config = dict(
    d_model=512,
    n_experts=12,
    balance_bias=True,
    router_noise=0.1,
    init_std_router=0.0204,
    norm_place='pre',
    positions='rope',
    rope_fraction=0.75,
    parallel_block=False,
    warmup_steps=205,
    schedule='wsd',
    batch_tokens=[65536, 131072],
    doc_mask=True,
    train_tokens=1170000000,
)
Below are experts of layer 7 (counted from 0) of a mixture-of-experts language model. Rows are named router (the router's row for the expert) and show model dimensions 128-191. Each number is 500 + 50 x the weight over its row's rms, rounded and kept within 0 to 999. Numbers have three digits each.
After each expert's rows: a language model's description of what the expert responds to. This comes from a sample of Wikipedia text that the model never trained on.

# expert 2
router:431488445471513493514457522520469532551528428476511416459478460471520533500481539511447605551430562534488464544464479548506479503447501565403478608483497484523425511525486424536532485473604501
Pieces of personal names, mostly South Asian, Arabic, Slavic and other non-English ones, e.g. Singh, Kumar, Aj-ay, Pash-t-un.

# expert 6
router:531593512595415409442455527545534529424456421538389423572519477586499535540480505426515526573510437514534429495573486494441572527509470483483573444498477518529484385494474398447524458522391514
Pipes, semicolons and cell contents in sports statistics tables and results lists, such as positions MF, DF, FW, and score sequences.

# expert 7
router:474508606485432613531500454483458555492476505488380637496407447515509396431543512461549531508536499467514515406528435527529467479607553504592421484511517492457439556502508426468489500513507583
Prepositions and clause-linking words in running prose, such as in, by, after, during, between, when, because.

# expert 8
router:502417491509580640523544576453426438471513474541423463535472557502487429461494503483499474498423532498539528420390483556533463510416543366512532581565471504520481440455532543457580401484526542
Endings and pieces of place names, e.g. -ville, -burg, -ford, -borough, after West, New or South; also the word well.

# expert 9
router:501534538572467461447517517443485510539489538555637552515550440509514466465570478504511459520593505445514525379530532451500528460451547556458443420478582543605504544481505700519441534490493474
Commas, periods, and, but, was, plus main verbs after a subject noun, e.g. praised, established, developed; also However.

# expert 11
router:525595441577568552479585509464494446517519476540559547494466462536383540536563425548493524534467395474451473428496489460503522460531484524535549470382577501540498539519476612485522479576634451
Verbs after he or she in biographical sentences, such as was, joined, moved, graduated, served, died, plus born.

# expert 0
router:473548498402564412524431502485481455486491607433572497571549552603441531566515520497548408504477548482501537518523508500449457547556558578534451503471469492462457528477567541515473479525387494
Label words and dashes in infobox lists and table headers, right after a line-initial dash or pipe, e.g. Website, Sport, Died.

# expert 10
router:496459495524534454529469458607525574528417455489561508479479495514446538551412544585574506397456484479535475522513581469541532511548443485420489497499489460435511457543500523548511588488507501
Articles and determiners starting a noun phrase, such as the, a, an, its, This, plus leading pipes in election-result tables.

# expert 3
router:475476482554551439474600419450542588502566522533518506523467464455586518445368495538469453486555540518457536558506525540573416525497458456524530469549565532465528466419453521503475478391534435
Middle pieces of ordinary English words after one or two opening letters, e.g. b-ro-ther, gr-ist-mill, s-erm-ons, plus some table cells.

# expert 4
router:484510556487383474505483568484544391577453573483528521438470430432465524555574463417454517456580439461630509481428459459383511478503524552551491479459500489521565531551516555490447512511538483
Nouns closing a prepositional phrase before punctuation, such as time, years, them, him, plus final digits of years.

# expert 1
router:565464494492465522545521508503540406483472423542545516490500548455580529542524523545504515459531455488352506598473511528538553496486447509534577394560480516449507517472429488476481546487429523
Word pieces inside technical, medical and taxonomic terms and species names, e.g. neuro-p-terella, non-sp-oreforming, neuro-d-egeneration.

# expert 5
router:490476525457515493490456522509492532459568573490499482457535505411502522440564512538550447452552585545526450531496547441486597428526500480517451520521536429532590527541479401545408573553557495
Nouns, ordinals and adjectives right after the, his or 's, e.g. same, own, following, largest, game, age.